config = dict(
    n_layer=11,
    d_model=128,
    n_experts=64,
    experts_per_token=2,
    d_expert=160,
    d_shared_expert=0,
    activation='tanh_gelu',
    moe_layers=[0, 1, 2, 3, 4, 5, 6, 7, 8, 9, 10],
    router_score='softmax',
    normalize_top_k=False,
    routed_scale=5.66,
    balance_loss=0.00769,
    balance_bias=False,
    n_groups=8,
    groups_per_token=2,
    init_std_router=0.0366,
    lr_router=0.00235,
    n_head=2,
    n_kv_head=2,
    head_dim=64,
    vocab_size=8192,
    norm='rmsnorm',
    norm_place='pre',
    norm_eps=1e-05,
    positions='learned',
    qk_norm=False,
    attn_scale=0.125,
    tie_embeddings=True,
    parallel_block=False,
    init='normal',
    init_std_qkv=0.0163,
    init_std_o=0.00347,
    init_std_up=0.0163,
    init_std_down=0.00347,
    optimizer='adamw',
    lr=0.00239,
    beta1=0.9,
    beta2=0.99,
    weight_decay=0.061,
    lr_head=0.0104,
    warmup_steps=273,
    schedule='wsd',
    decay_fraction=0.621,
    decay_shape='linear',
    final_lr_fraction=0.0,
    batch_tokens=[32768, 65536],
    seq_len=1024,
    doc_mask=False,
    train_tokens=282100000,
    steps=5825,
    dataset='wikipedia_en',
)
Below are experts of layer 5 (counted from 0) of a mixture-of-experts language model. Rows are named router (the router's row for the expert), down (a neuron's output weights, with its number) and show model dimensions 0-127. Each number is 500 + 25 x the weight over its row's rms, rounded and kept within 0 to 999. Numbers have three digits each.
After each expert's rows: "raises" lists some tokens whose logits its average output raises strongly, later layers aside. This comes from a sample of Wikipedia text that the model never trained on.

# expert 18
router:501512467446481540489478514500486470489452478519469539474548478482513474515495505486476476494541469478503527503511504545517514549452507498488494505489463523486466522487468501464456486488501523506474448488518482520457501478517495477527518523497476483461520540488533529481465541453511484479487498529546528531490490495513490513503550476485514475500488495451477527525503470542494503484498
down1:494501515413502495479546510510512516485453449518517503493519525487530504459516503458484518512500490493518554471498501517509485499472478513510490518497457477496495457492506461451495518529536486494492491490467482526475515502499510511535542489513472473504477472494539526472513515558488556503481520551507482505473505435515499503507499525495511442465492508517516548483490510495508526497523
down2:558473536497468498483539553515510505508492491481524490485490454496490520517537467503443454519480487493432503517456524512504503461515478492447522493502525522486511527504519506490502504468537532488489528497524497491475472495521502520561515467477512504496532477456528497528510496454520489479457506509486479474498492481511472507490510527472447480492525507538536504519492516512449482486534
down3:498530429477521509485480507445506477520467482528479508487491466487516440513505493527484480512442520523501480517490567506519503514521494537474498515476508516503506496525503510483545517485518486502576541480489470468514510477536526520507539492528515482453490519473537470478497492526483490471480513511504476509499465515500464474532447483467484456512488531494479504510518482504533516477498
down4:490446509544517526500477504497516511512514529517513491494498442468474496495549474526468476501478484487494515482442528516493517516509473536488446511514515523510516441528509492478526437468519536527543500518520486514468492546530510525486521537503500487518527518534496500514493490475505516469481490472514511500479490473531472526460516470498503491497470475473518529497500448497513548459461
down5:475524501447469486485515499508472490535456467441422528496524491530511504505483507522494462485524496481519505491492512533466519491485515490500487542509466486480477518509520495504459520489475502477446482481521530516534517488509512511502486460476502477531554541494511474469480521462471489504502498516532499480501537502485491514509444492492534510489529495499460497511494559499467534492437
down6:498486523496490499536513524497490454487449504536498456477531519496567530515517495535532520551511530507549556467504502489465533500504449520508510522465504496511497521453517496488481506503492503461527517493457489524481486516518500515515532482469510465459507523510540510518492524514469504512514514529495483458514500499453518523526507506509512507534446507536464561471488532519506510502501
down7:517507480464468484515508485500470495538527457531520461544511544498537507413508479441484464505487488460474477463516511496525505518522531534442483449462474499485485461544523474506509526545496471507499482491493508513514503463495532484525498504481511494530531439485513489503482494528503501526503511497491501523500543510475514522481521509483510498522501512489487520474484514497535544516501
down8:467546441492526490493498496484542535475487503464512485524502478529505488489485535503476539508535553491548475497503561543499500480494473512483489509459532531509498497513528457505502506486490436523489485469504499470533488481451519489499522479508487520473514524516497494517499575491490522534526487473486509513475531499502461494472475499496505523502467494511451481457522509549476476501510
down9:440540497478450502442505474510521513522513482461461533507485511527497506492539507495511476497508453460523484529515520475507480510514519506521516517507523506524531574503508479529481525491485539506457501502494523505546486500547523527486509492457509543521490545510501501533481550506480509549506486508517502511467485495497516519484542481463522450470534497496520511496493484490486549524517
down10:475533471451505523477503506468462449457479489508471542506491512471523519547512499527517474515537476523499539473485528502538531514545536545510514501516491489513505502461523515482539511464492478502479491475496462514535552529506518478517520503510480495494506513490475505501502524557526527477497511546535505498536463454520497523484442469474502481459499496538480505518475495522520498483501
down11:484507455463489498508481513535505497484511535467502485498483509523500447526492527516522538520500515494529514483512534493572486493516444485500453544513494487479526533503524534444486491469528485473523503467511513501518553466546502447522509508511496505498520493482472490505531519521496490486450503518515500521535489530468484501512495496468478527458484508465474546490511512531517443524482
down12:479472448505551478504492478467469466484489485499529499498465449476517493517487518492505479472546479523431503534523511522503477515482485486482528515518511550499539533497534552499483479464522489452499505490524492522470499511498505495491510534505513531483486512503499488499477540522487499464480496489513488526494472546562530531489492532486480512489534449498557524496505517539515478463485
down13:500488532478475499487507519506539479519510489514501500489521486512533496474530480510492493463497513514531531490493490553526538495498515502485479512515504522486520509475505440466465454476521483474501482454464511532488456459524478514482512525508491467454487463510571471508510526561496486447490511489494488476509469514477521549478483498462490481510479481531505496492515485587516497493494
down14:490469503477522514528530487531468495475470521497476499495504472540487533475516522493492525487507497482532499478456517532503483553491470472503475454420483496517511466537490474527522471494486472534477488511555520510497489553501527494567497492508483458514482505512472496485453509479535497461496464499506491519525528450512477476490504470506487505499488530505473467479540497484532520494465
down15:512512503495494507500536538478478470524506498528508493472484459496499542502554452516506476518496476484455495522515506554518505500515468480526449491517505524508484487502496537496526462464519491529494512493504490489490498518507495547529542532501530498430517524479538489483512489480460521480477472485507495482471465501471534468503555504486458472533510470508538550530486489495506536464539
down16:524480480478452530475485479496543479487502511449479523490527499461529484505491430513467443506513497527487468510469504512523522521486512503519485476501526507533500507509559532499509502496473510465493472494492474501544447532507509501479510505500492480514509541524517469503532480474465507459517467488507484514509516493507533447492517501489542508496515483506467498507519480439521582501505
raises: "matic", "ional", "bass", "town", " surrounding"

# expert 58
router:506506467444477539487473515497485470486448482519465536476548474481512474513503503485481480496544468478499524509514509544517509546452510499482492509495463524486472524490472499463458490493502525509475444487518477519463501481516502480524523525504477484465514537486535533479461540453512485482486500533542527529486492495520489516494549475484512472501483490448483524526500472544493500487498
down5:510479520493498497472531513477504511535468482519502490484542452481470481509455486487480530499525517510504553521484501502515528510505503526498488551506474493471502478505545526485481489501473488484507516484510538457481463533514541557528511557502495477508520498517547488456505508454516515496468542486486489476512537512509496502563469526472493525449478473477516508529481496498515459508448
down6:511495490439516521498475506494488499482462501522506586516523510463530491505498549493493520498520516456512495502473478543526511486471473458500508527485534492485438511529476498526496472496517523481503477513425488511492528533438522492466516533509484494479517474488504527517513514520485503518474477465481510499539498505496490447540502488524519526539501468523489516528530502491551503496507
down7:532506497527454459485483492497513513445520459522486477516535444468505487473538465526506541550497502478467532508487520517487501504505511491496491462519538518496506460465540487462518511508504481502471502500543490484483505508475550534469478515467518508496502517496498478566486445533512470525464491504489485487451494483476473507532503463503488534527515508480500477538456471515519494514492
down8:536518469491525497557458499479484553459493507486520513506554508495536467497485490513459520529514523465518503510490504522516502503495489513476507482484526545493441476519475463518511524473486461507482493469510508473481504493487513488495489489459482476502508491534525487536489551493539514501542494484492509475495564533458485500476496486493488527516502526512486481459507513539530478483582
down9:471538467496496507500538454503549548510457498515439513492504497488486492478505496487476506478530472502544509499493501487540448504474503474513470481482517518506512545510520498506512511458492481513471507512481500512476521505548509514454480447533473508513505521533492524521471489518514442491480451558499502515491484498514504531474483521462543485474512479478524520504521449502474556502508
down10:491529513493496516518491560493526483468488479518519496496476497462528491534516512517476498485549514492456477506500500514499465509487505550460513522528524560516510508525495505503554478482527485505509487487518538490526545485552507525492524484544524513537546538539470478514472521514499519472451527549529507498489502509527500500513509465481465476505469444504511472521471534497515506467528
down11:467510454487529503510501501542494504481474517455503475495464507502488491479481547506482453485489482528484482483470528514540440553504485452481506532507475519512556491512468501462522465465527505482500477510509513526471508531512484503528502503495526515512521459494460483518496549501515502440492488544511508524511472529510508519469506504480521478470510521512477563534532522499480499463465
down12:485489500499503496450505477518485509457556505464492494496510435497496512510488499495484465511488479510511542507501499513485505526488462516510517501510514503505505563528495463488522507462503495490536478525462504492467504547504513538477542551538498513574470501562539477481485508547499510464499527483495483505497487506498487537524510525537494524496521460546515511520500451502482509524456
down13:527489538478487516480503516521513479493516516498532499481531475517451456467541480520497492467462493484513497460515481511522519511505467477517519488477494530519516514470498464487473487450481502484465490439501486496498491450503496502490515530518496455521537504510551529525562515538494495468496507504502483504532487505522508539514516431475473519504510515495508506494561479564509550487495
down14:535506502476485500507482480497501487488500528493446523502513486497470541491523545456553498542500534476526509515537496540528460574512477489485509495481490511537504481521515498494540522508487515480509484473520506489460498542512497499565536480501494484506448536491466496506476524518508514473498480493477491519473496514515531462486518516500492527512510485501543501545490475569521525471452
down15:526474547487521507492549530518501522520454526500539473476472454531512496487510454480504464471456484467468523486512467497467523521502484524486489478519505531521454485439524517500508493463498501487500518542488475473516508473493468510544499491495499481493530492487499481503506483518485522495511530473500489489526466495545503550535533468512486527458480488510526498542449498510515498494568
down16:496492484522463493461521510526520517476485505492482511496530479490524525524527487470491456494471503486544465528479507500575487485517511506509520515500462501504506421512518513473505505530508521536540498481486515493557499489495482499470538507508484501477499528475558539463472513465494492514488500460489507474538489485459505512450539480485501509513485507513524532483536481473539556468484
down17:513492505440452516502517538486502509498486501504490532492475433539505497503554492476490477495460531534511495517455476543512479556504513489462501493530506470482495513475526524489471516494541499494523473473487473531511504519492509509518504540494515544435481525495479498497488511522492487462520457517496499506524472517494503492498555436497467462503505442503496529510511506520523497476534
down18:499506491527503501510487492476522485496447516527478512502491467485482458526511492485447474461466473484495478522536479482505479480495487474467504518517513521506499531530439481521452513457537492479488496502473481525488528481501535493492537523509464518454553540520461475477487506515487508492480507530500501505563490490505489489486534489498485540458491433517502516500523470554524504462529
down19:484532510468475531482498507517503481521463504526544509492486473498508440467535494510513479490499484517460509506516495536525532519556491441449515515551466535464547481500511520506532488505500530497488502499544472500495493464534471539506531519566545495515508500514509511474512493494526497508445480466516501506486495533513508551519495452486456517490510496522504506525500499515514494457507
down20:528508504505448498502500484528547495487477529490500518507499495454500533558463506558486503502466510479491484458487505494529508495505535442513479512494512479486516536497462485530490481423501489474514492531540492534511454493501506480485515498487534510499494473525510525516503481510522471530449509521544512488533459503472456512475463538522473523501522505502493514477473492463533531458507
raises: "borough", "ald", "orrow", "ective", "ile", "key"

# expert 61
router:505514472442474544491477514497484470486450478517464539477549475486515469516499505491480482493536470481504523510513504544518511548448501494484493505490466527491467522492470502461461493487504526510479448487517483519460501484515502475525522528498478484470515538487535533486461547453508484483482502526543524526484491493517485523496553472485515476501487493447481525525500473544497500489501
down1:448476529470467569545505542532475532490498497473514497510491491492487484445492477467478526498525497492499514502509543505529495518513550511540471489535477475517498461515458495470506511522489508496482498510508461534463491506531506534512510507503494509500516474454476500486501528532539505540559523490525483530484499488493516521499508524458492469441477490468506553515505513517498503457483
down2:546481523525492500506539528501519474530459517458528491491506477510500538496517449479454439518472471501482524503465523482490506484527507503520507480516519525521468515488524516463513500478531536477507548508493533496487456524526484547564517466497540469517542489441525487502511507494483476455514488499502478481466499463514496535506505529465478492511539494491533523500529482508487502514523
down3:500485491504501559510466514500496464509483503493500507483477477479522498552484493535466481494485537539491490499500541533522478494496493533488462510536551537525497470539505484502555542488538495476533563506465495474479455476488491495510511503532486482495527526523546463495495499540487483486514515522509467492499495525507481499538442446490494511534452509474501494533534490514518510492473
down4:476523476484525532482508517503487535516513506513505503512459491503465504452478479529509529465483498478514509486524466520462523553503487524502501526522480456505499483523568534513462482483514531524520501524490459488493550498513470526538520514526522491517495486471498469515518418499505484521483556473535493507503459535501491484490481528497480495489489500466493534490493472476489498428472
down5:503500486477483545480491510532480487543481482518471538503503526521501458460490500497445461498521469483485486523493494500488509519486500475511490455510492541494467543494502501529479541490524555497489467474482468530497512502489521518497460475499462504511531500505543491465490506463480466512520524527501497509545556497525529519499493585506496521515498530477475468473502493535469521552480
down6:497511479490474526496532496490432539484482508532513515514498531472528498535539493530528536502507506508486532525485506480542477519466484509534498503510501536467532503539496504536461516496494485505491493491458464529469523532428531540476448513510465523492443457504510478521478523480533494517519521479483494503515486493505538508492554500496476521508474463523528529479475493490496463494523
down7:564502476459502510493499490513509511531489472520503451514521486498532471519493468502476513486489447508489481519535494505508501475487478488432499453452495466516480504452509532523533545498463520499541478460448455519487504472483516502530488463505523471519511498525489502508477469507475468467491509470538483496532512482516509529511505520516521476459557539472491478515483480495476513491496
down8:549504442481509516500519526521497545468483502462479494498519502475541455487492508515447498489499526469487516489484519557494447501501506528503443520491491494477492500525506476510535481496490496512511488465504517457526519525484487482512507478521428495536502518510496520486447535488556489521537505528511501486465482512460508517479492512526496472521504497470491507451485513554513539475527
down9:443531492476459507509498496477552496533495520486476512509473513495554507504516530494477528450515498478506476531522497518562475497502500498501483553539523508492514513521520508473508507500496487495502515490514506515544511504484510499444526514522481547510460562501467500525486525478521477494453465520504517548458473516532482516507477523503517436464483483503523540506533512491499532487529
down10:520477509493493504498539511508491480466526480516498519480470529462536525485506468493506477470520499476480496492489530480500457543485498514512495578527485510509477498497506514436537472447552486516489473485506547509522544472471476493517551487499550481511501525491457508465476525539521517451516503513520491471495470505514487511485445470471504487478513462511479498485467523506487522492522
down11:518500530498477492522504506512556505467501529473460501485495473484513464463508510517500477475475506530481477499463537501521497490545510485498520537473527465517561486477504533462493505492538532484511535461486505494490493503529508503555574456526502527527546514488487484461519562531508510479479507512497486509515509520481464502459535504473511481482461490499487548494498523487506477540491
down12:532492510505544493505524491487494513465553464489527453502537468487527535502467490455507505454486516518513536459476539522457495523493497506540483510530507503456506547500482519551508496486505522503512478475474489480487548536476518501501518470494505463574470494519507524471482537516532513490502478531489489494491479481513484542472553490521520531486526520537541485509502484493483503487512
down13:546496493479493548490536506460511485499533488500529495496495472511507519479478494507514486493458504541518482474511496527516523495525506511520524499545513465519512509435487492497450506479497481528462510474501512496505459475513479492492531545504509438460470458488526506542542517535480513486497514493498479456518445493495466568518521482475509458485512468475499512499538506550491527509482
down14:468499497503534523532510502474486484549554517486450540500538516527515527497474507480520458503517504445491521514483468538545484463468454509518522496506472498471531533523485493516523524520492523514503493500539521511501504464500497493488505445520483497502487489500483472523440514499494548496539467506486501483492500513527469467505471534494492487574472500457524504506462525501519508477466
down15:514496514488519491535536551500500517503534518491506467476507474525506497515538480475502486510522470507500491536516459513474484504547479513542449500488529529526454528496477511484475458491495537471518522515461472495535463521514457537523490524499514504420503481476526492505503461481458516473542541479498493493492480500489548501512525496506470478522494500496553476491497476511537525521543
down16:467479482510468490499471473511506470507499510504475503506531486527478507511509450494486512499493440549486512501462488501512454498503526502491486513552459540494551497499510551491526443526493505497485451521536486475530499490443549473497486494487520470514508510513540501514518492474463524520512467517480505522474535490455505502457525505490454483550493519479496481480526506446523517497475
raises: "ique", "ion", "ised"

# expert 13
router:500516467442477540491472516496485470489453474517465536479550475478509475515502506485481479493539468476503528503516509547517511551454502497484491506490462521494468520489473499466462483490504525509476450490516473518461499480512502478522522524502476484461515540488533529483463545452507487481487498530547523525493494496517489512492551477484518473499488494447480527530501472542498497487500
down0:526499454521471411471513491473507518494520480478523506510508499477528523514485491451535526507523474472502485531486517518548437515505528483496499495528557476529485536471489549504527524537479483453477496452502500505484503504492487513502507481506532498517505501517489484480480507514495520494489532485496514514497479532472478482495469531543500454461453476501499525510440476479524482508478
down1:470468506449509501506529498544512499494497478474497524516480523479529520484504487506473528498517521502509524514527486522520500508457476504466507480495487505499499471470512441481568528479518502467490493498468492514523542498494511518530560532520481451517459489526549491509552561533518529473520504470508502526481515449495514481508447514473487494467467528518493507470491487455486509472516
down2:568450535501469477483543535497481492500468507502515492498489463502501522508521454493449464522472478492482521520467534506490516499505519496483521492533526519514490521496536472457486487477536531490517528523513556468495486518538485516561559487514513483506522505467493508505536498474513478467486502468492475481462504489527501545499532508479492476497546510504506505517486465480459511484549
down3:526534489470469539483508512504540462489468476542529505505513444465507494531511537495535474516487475495505517509507535495504547513518500508482495486505546519516479509524497514493478533503526489499540532490524475468479494495568564507551505504549497489462501492499541471458483508535467458521497516549534506480483494539510475505508517455488517479530491504482500470519493483525536481493497
down4:472510475530451499492487499531475508485546505468487553513474462494519477473545493470474474466514476503484546494518510501437467480504532518511472492482485527518498528497497502506482509483487540507537529484529475505514464489525472479492515476520468483503503478509507457498536456500549497510482462515513528516426494501535475487526534493491495481529472498515498518514501492468486442466542
down5:521508472483479496513487512492462514501487493457449504502473487526512488508506476472465518462494468514497495484498507564482546474515530482505514528522483475500529505530466486511480518456477526505469507452529494498492513493519448496539455464496448518540532456494480471519531548522493470495487525525500504501555511479491500524536510533517537514476559504489523471495507485534510493518466
down6:476561491520481508467523539512513506470503500477491567512510522508494479512467508532512508512483519498463476513509506499474531524501522475507531514478461503493492511460486490453475521506437518506473509481467492513484451529529488494502473483483481490497483503491525522546490498567505519547514483443480509500549501487480564528570499518506480502528505473525489502525496511523502469519510
down7:486512518486526496479479475441500501481483496557536483520515538462530542459509478475510544480508509449534511486519530449495502495486527529463442512477528443501485519529549484529510510534516522479492494515511512465484505495476514494495467500479483511502520491495481452492471489491530490520489532455506507525430485500536485518502462485516530501515517515457522513481503518507524520485490
down8:472521458492483466556516503461508465490486485465493522517523485490544484513465489486485485520507504510494478463504527506497484456489521556498463505466513525518499480537483477527476529528498516485492469447557516451536492505489489455471494524479476494502510493502519510509479550487486513521515540479511534523497491557483520519481487480494497526512476485483435538446536490517488482491519
down9:478500509460447527472501490499469471500488503525504543507508506505513540521505498480470484475489485506527492490514535521526504517503481522512497530498507501536487547516534467516506510539534489499495524532463484497520464479528547485500525522513518560493465520494487466503494518489472516490438462553497499486482463460509482537466495538501508494513517456442465550527466492483477498479539
down10:520489505505525503476494545453507494459512494505503494487455492480532535508519458480517515488502440456451487486480519477515496476546502498514480486526495500522506511468475522490507513491548505515506478455487504514569482476508487534511531486482491496522517511472485458525478528582539523466508500493515493489502484472489522523460493501508519459480508453503536494502457552498512493460518
down11:493480467522511481525488490485518494486503527501485515493473489516510460513467489483463499487478528509498485457506485541548450499540495485497511539499512519479538507479518504513511463487533472451536496405515512512499490472521521481527525497534483515460501519494428474514488528528499549494469520532495504508544486527487514485531548499484486481483464488493492549497516518547498481510498
down12:508472481526533552473515496523495541484527488482512484508521481492521505493525494523519490482484504522489490498504527497480523461501501486475517492492460456460518498509495498503520474450502491477509516509526493475460499539484510532541517480477522515563470492525530500500484463527529475462456544493501494493507517455498548505521519467531513510450576472516533546487505519508525473449493
down13:543499495488497530495503536490525472490519522479446495495492491507486503495499485482487492506508508515483484480495481525486538491515526504511500510482484491470496476508521470493465518470531475475486516471497551503461497500485475487484535520486483484496494497509509505503555524557465499492541524503491485474543469492520519587497485478495511544478510421483429483512539459554492462489507
down14:557519520465491491492450494539467500512487498500475519521521478511466527485490515474517447515458493494504522487489514511541532573486494472492493479485496538511495465556518481504494513493463563450456468485550504459515501515461513474548511477532477495505492514459453501505474504474479527515481484502498521511489507481533510508483509503493479488512508479528497500532478458493514499506457
down15:526468524495481534526530521490520518500455516531505465484490440483471503494530468518466502501520469480520504504486494523504548523488460508455488521455526479533478536506500508472455505463515514478515517489473489484528492447496468490527494496497506495464556495501513530491477462491460545464516471501504493484476450541485508476502533483509483532498525533458501491527455493513513525459508
raises: "king", "word", "iving", " behalf", "core", "key"

# expert 56
router:507511473447476542489481514499489473486454475519458536479551478472517471518495506478478480495541465477504525508513510549516511551447503500480492513498466526490466519493466501460467486492506524509475449492515476515455508480510499482527521522501484482461516539489538526478461541457507490485483495528546520525488493496513486510492551479482515474492479489452486525522501471545491499481501
down0:485522478498522467495531485479518513475457513522474535487492508431512527512521499494496535448539492467536525512533534476505455505451476499448485500486482488526521497504512495506517517469506489552505494470507520485487496528514491531557529507521505500481533514471493478472512540558516494474507532502498494512495495467528498510510493527513491469435557472469491498520490487518499512477444
down1:451484489497531504471578524487512511478474484486496499490495501471562512530542447521493535489528455498516486469504483509507477474505490488526494490479517492516497497490469475506497505487558466538504507499521530554491513506519490540521505467499488507509487459474511479563531510518502508467520521473517479486485484452501545499511449497494538479449533493509553509486495505509473516478502
down2:555461520526473490498535530490481482545462480474513480501466462500494523500542442502473436517466485477480507479468526513508517474500475501502519511490506506507491496481500511485531477495549544509535534515534519490487500509535489524578548458531486469488529501472524493502516483449499480463507508492498474481473490504476494488547519517471510500529521508518499508500519504517452498496532
down3:523500481485516506502492536498497498472470475527480485500491433503530509549533463527497459470492546488487495530469534549546493527512483535500498531505528535544492489496527482491529503444506511484535526473472451482488481519504519502541522524533504464465488525493570510509496505511438484485463494520503495478507510525500488461491491504521494488530495527511505475484492497492504490549461
down4:513463462500506504460449489503488529468525520465532478508495515510534523510547473523484523515524465536497542442509495494543518502514460496505525516508487506508503468512505515489512479511478515493510487504452491586498528496511484517471511518501487486503467480485487503504510443504516472471503441480523533509545512509486497504497516516494487460451495466488533522542470444510517508465509
down5:500508487451481515456460533471491461548491483519474511488514478513477488524484516518500485485478506490486488500515487541500496473505507491492514555500459507516487521522474512555452505472465508536424489488513499544523532552533520507501475498482504490549547475489522468486488519483465501513492518536495498477530528490543511527511504520481469476509514486460538515486489523486524477508445
down6:500481503487504503453503519496482542498509509456498523514514520468539514533470513565484497493483534463479503561411493505529537514497501505519541511504466481492443511496457489490480533537471510523490513545483511497531506534502464478526503520472489516495541472517490467504496490528505485524507526530476491487489539531497480487545522481499493497562473494474511504488468510493508517518515
down7:484484538458503456470478578501483554506510503505510479510494494516533501495510501517491507488440501503473504474506505522515485483456479512515487452521562493494493466520498495460505516513525477488502499511506479496534512491523521510496450474459502506508466472498491499487484481501480497566459496515509496506522506501491552478519555542489508495516509527500566473502491483477557492521450
down8:514482497530529487522553503506564480493484509487475473495513494480549524508517508519466527498523532474503539464477496511518438485489498565491501501477513482536505507489519517520470537489504553472495515453516533517534517520491491496472509505491437487534480516488489466508489521447526478547515528508489493483467485519501501509503466511515463487496509459533476511445535505530504492487530
down9:431516494468456505511520517491534501520495489459467566480538536480483528509507532507498519511469500524495528509498485487531517500482491522542522532536493503514536520521538498532484571517525497473468505541542486466485520495478513495515450522496482538476480510466467534466524518507511507468507487512519495489498486472522499502469513480479490478477508515473512538465531488489511557469507
down10:476476497506509483493524536511483481450477467491520498495469508513514536542522495516492460472495514475506505506495524537536480519518485488503505497517500536522521518455489540467534502471518497586466479478507558511527505505512463512532519481520513480504510480488482499492526527497507503469496561534511509505469485475521502498513563481466457473478517472505538497502513523482458558465494
down11:497489476551527482544537510497518477468514496517508503492481477523517457489547490467453498532488516477501501495511491483542474480502479492511472540524505521499533486498473514479509462481490505492511500466506505515457471482476552503511494449526514505484468508494504515492483524540514532462480525510481489497537477568484554550489550505484516523488485525470520528516567508519513532507528
down12:505453496499551534523506525540515504490502502496513466502508502525478480442500475475487519486494527481450515490484528513476524544528500471482524516494514511538476496526495496481478486478465467435502503510484535492477501523459504521523507510517473495564488539474483453482494449529485496457495536547519485516454481487505516536532473474494504507463509481467541537496496507528479500480486
down13:549447550516483532517549517472524464580503471474478513509484482521491483519520486526513482498477506504496482470498499557519472479516512486490519515499483512497500470468491479495488472473504469507474485484512527498499471486545458493535536482483515434515508468482533499504553500531467500492476491506492490500499459506488521554530505507493476495470497482476497502484472487565531500512532
down14:552477524475478501489548534518477528513494497513453493510513521465515529483473509522474519493488512480510535523486481501533491544536487508512497475464471544507485451511521484548493479444473520516502464503528498565483484517500530510488489455512496493547481504456479509521466485530502500465516488513453497485543536540500492481511508495510485502449494503447502469526472486483501535490494
down15:501508504439486503480529513470491541518469511527451490508486492501496471466518507514503502449493504487478513488491464555465478535513480483517442497487487517511479498524518512496512479478515464502509477508482481524525538500508520431538493479505491524481515523484471543472485465492499539470520509466541533515488424535519528484520524483493489515436512513474493522507478506504517522464514
raises: "ective", "king", "ledge", "ible", "ending", "gate"

# expert 28
router:505512470445471540490475519496484471486448475521465537480551476479512468510499510486478480493544471476506525513517507545518507550450503494484485507489463524487467517491470496465469488491507528504477449489519478518459497482518504480531521526496482483466510540484531531479463542450508484477489499526544520524489491490520491515495551475489517471499488492452483528528496471541497497492502
down6:442504495493522476435517518488496463472494508535497553532476520508546534489505510524480524503531531519532493535502475488525517483521486501511532497484505493489507506501471520489513497528497482526488491512447478519455481517505507512479469525497484474502473470522490449514532524547498504509538502496475523528491508508466509469501461487524491555594499508551491524470502513487505481500530
down7:527502489471495477453469488499504546510485487516510521520535523513475552471508492500504499491543536464461483479485513526493506508499492484503515461463491504466490464510578488474507532506483504451462532481526485557500546504491535515495458517472472474481492543481503513514473500530520467493473486487508496518532537484521493492473466488462476517495520533489487532509509505524531491521567
down8:499554432475474515484488529526538496477468495492467542513518457506537497498486445484512479514533541519529502517468530517501474493502494539526472483478523533478436541516505466489481521479516524463489491469500479482551502483496507493491512513516493455504507511500558498456478507467522493517491467491490519498513477499532451467482489496483495517513491520495467479491510500478490459465537
down9:461552513513522519466509498539516457552463505473501537492481481524484526522430524471538512493555454467472506512513494520472455504529524475515524502450468521539518519534502464499511518525496483502496523512499524515507471490517537500460503474481509554529494524480467485514521519501499492526497499498490503494509472494535500544482504489471504507508526496491469546470500515467531510457497
down10:478521516510494529465478509505507494443504541502462523506487500479515545494496480489537519476575492481502495502485524468534538509512472476473496529512487510517456506468537506485512507444515488472490486460502524507502501461515506473505575472480519519500487509508458516512543552518501500462525516499507511498493512467497509509502496480485513495513499417488522519497475482533560496471523
down11:486493474512475504497539534495514501502466501486483533505485483501480480475486496451483437502483463529466517507472467486520529510499487463504479567446507519514483534451505503466478517487522496482526501488452489514489491482502528458492507443507480525509526484514501502498505538531544482488424493512485500515480505529486472498503558432481525512518503504519483531498467534498520511507501
down12:488472464516548443467527500532473524457558480486506472480503477469514556561480488515497433479497533535497515497484527531473526502502508467510533471534536477522540520501499509499472460514518487493538511497525521523505483525520499499497534504504526489518513537501533519498489492532498450498527538503502476521473499500495519508559494507507490482469515519491528519535517471501510522475483
down13:513472508477479534496542537485544502541529528525502530514506476517496505503518518510506487489524522533478492519500523543514504511523490465549503515475471488507479560467470456470512475465472448510471500464500498503490501499504455483477520496460508453502464479509499490530539524525494476470473532537492498497547468568497495509468499507480489524471483472472512540484488491543506524525514
down14:513494470492487463524506508517526532487483520504446508508515511479490553488496507488512473541537518539489481482473527493557506517523456488513491460497488462529487465520530493506457544521544504496461524455486513517518507462488494455469517421530471492494489517468441512488479498506534490504499518467489503524490520537489521476516480527484519508492490472506478548510491482512503549501483
down15:518512506517497518458533511520489489504502502512505480475487458510483488485570450499485447509496461511474517522516482533514485505528438501503449506480507539518453524505477569483484506480503497515506518515510462493537514466529484532551493489476506496475495501512535505517523496502445521484500497466511492478501467514481508505521554474534470491482513460505521525503473516500551552484521
down16:492503490490503472426493482479495475514475505470432529505506506508487532506538486503527499523500475534531477487483483517535506474520521431482511524509447478485498485515492485523551501490504547470503491522520497536526520507510517482500557492480516476496462486461495490484516510493509517495490483506472514528473482483465537442426504496513468472509527518527499515505551500487469527482484
down17:510529479512510489460480484513505555474508519556541496482509509544508483506523495485494512520461492467481473512420509520495468512490481495492493468456504534509481486467536521461476457481528506488464461477526494505500515506495542546514518512485504519465487523507474463486449522494547544483507452552524507510504499490501536518486539466513470490521504504497487502479489513505503491485550
down18:476530490526505501491482519450512460506452468505487491502511468498502440495519473494449468539464452495483480536522501494516514522487524545479477539554480503494492488489487496525498483470554508489517488552453464491510474501488513522509493503490492508492524527501499485469465509502473524498436463537518514501489495489552539501478503505470512487496454478492503529483507454529519463530496
down19:481491527482500540458494540508518493570464518530538496491488464485511508506490495491512499479539479489452524536465515521520477504532489483515493539511456510469520484498533520485486492505460474470490503501496466499493509484536476501500567479553494550490535503509468481483514508491504482496450463465533497497502486531483503567508522464480508491477514495481507541509475519493538548481507
down20:522479491492481493464529510518553507491476517459516515502469502475511549538507458534486514504474511477483516499515530501513451506528544486475494513488555509496477516492524503522479505495517482479505500533484540548469491496520519521478529485480516486505564448506484515569518491527518461514478496497514497503479467540503548531512495543509540514451490452487535494495500473528524503489483
down21:477490512458474495515515515511461564477492547460509501490475515506482517509517464514498462484520537490520502519505462493482503523515494515503452488540514473485489457510518477486483532492505507475507520434534518555482470504466483517474497482486473522506476453542461535507488493479553485534526509488500491499503491528469533501521494508522493526467559498474522529450478497517509518532527
raises: "child", "ile", "tile", "reserved"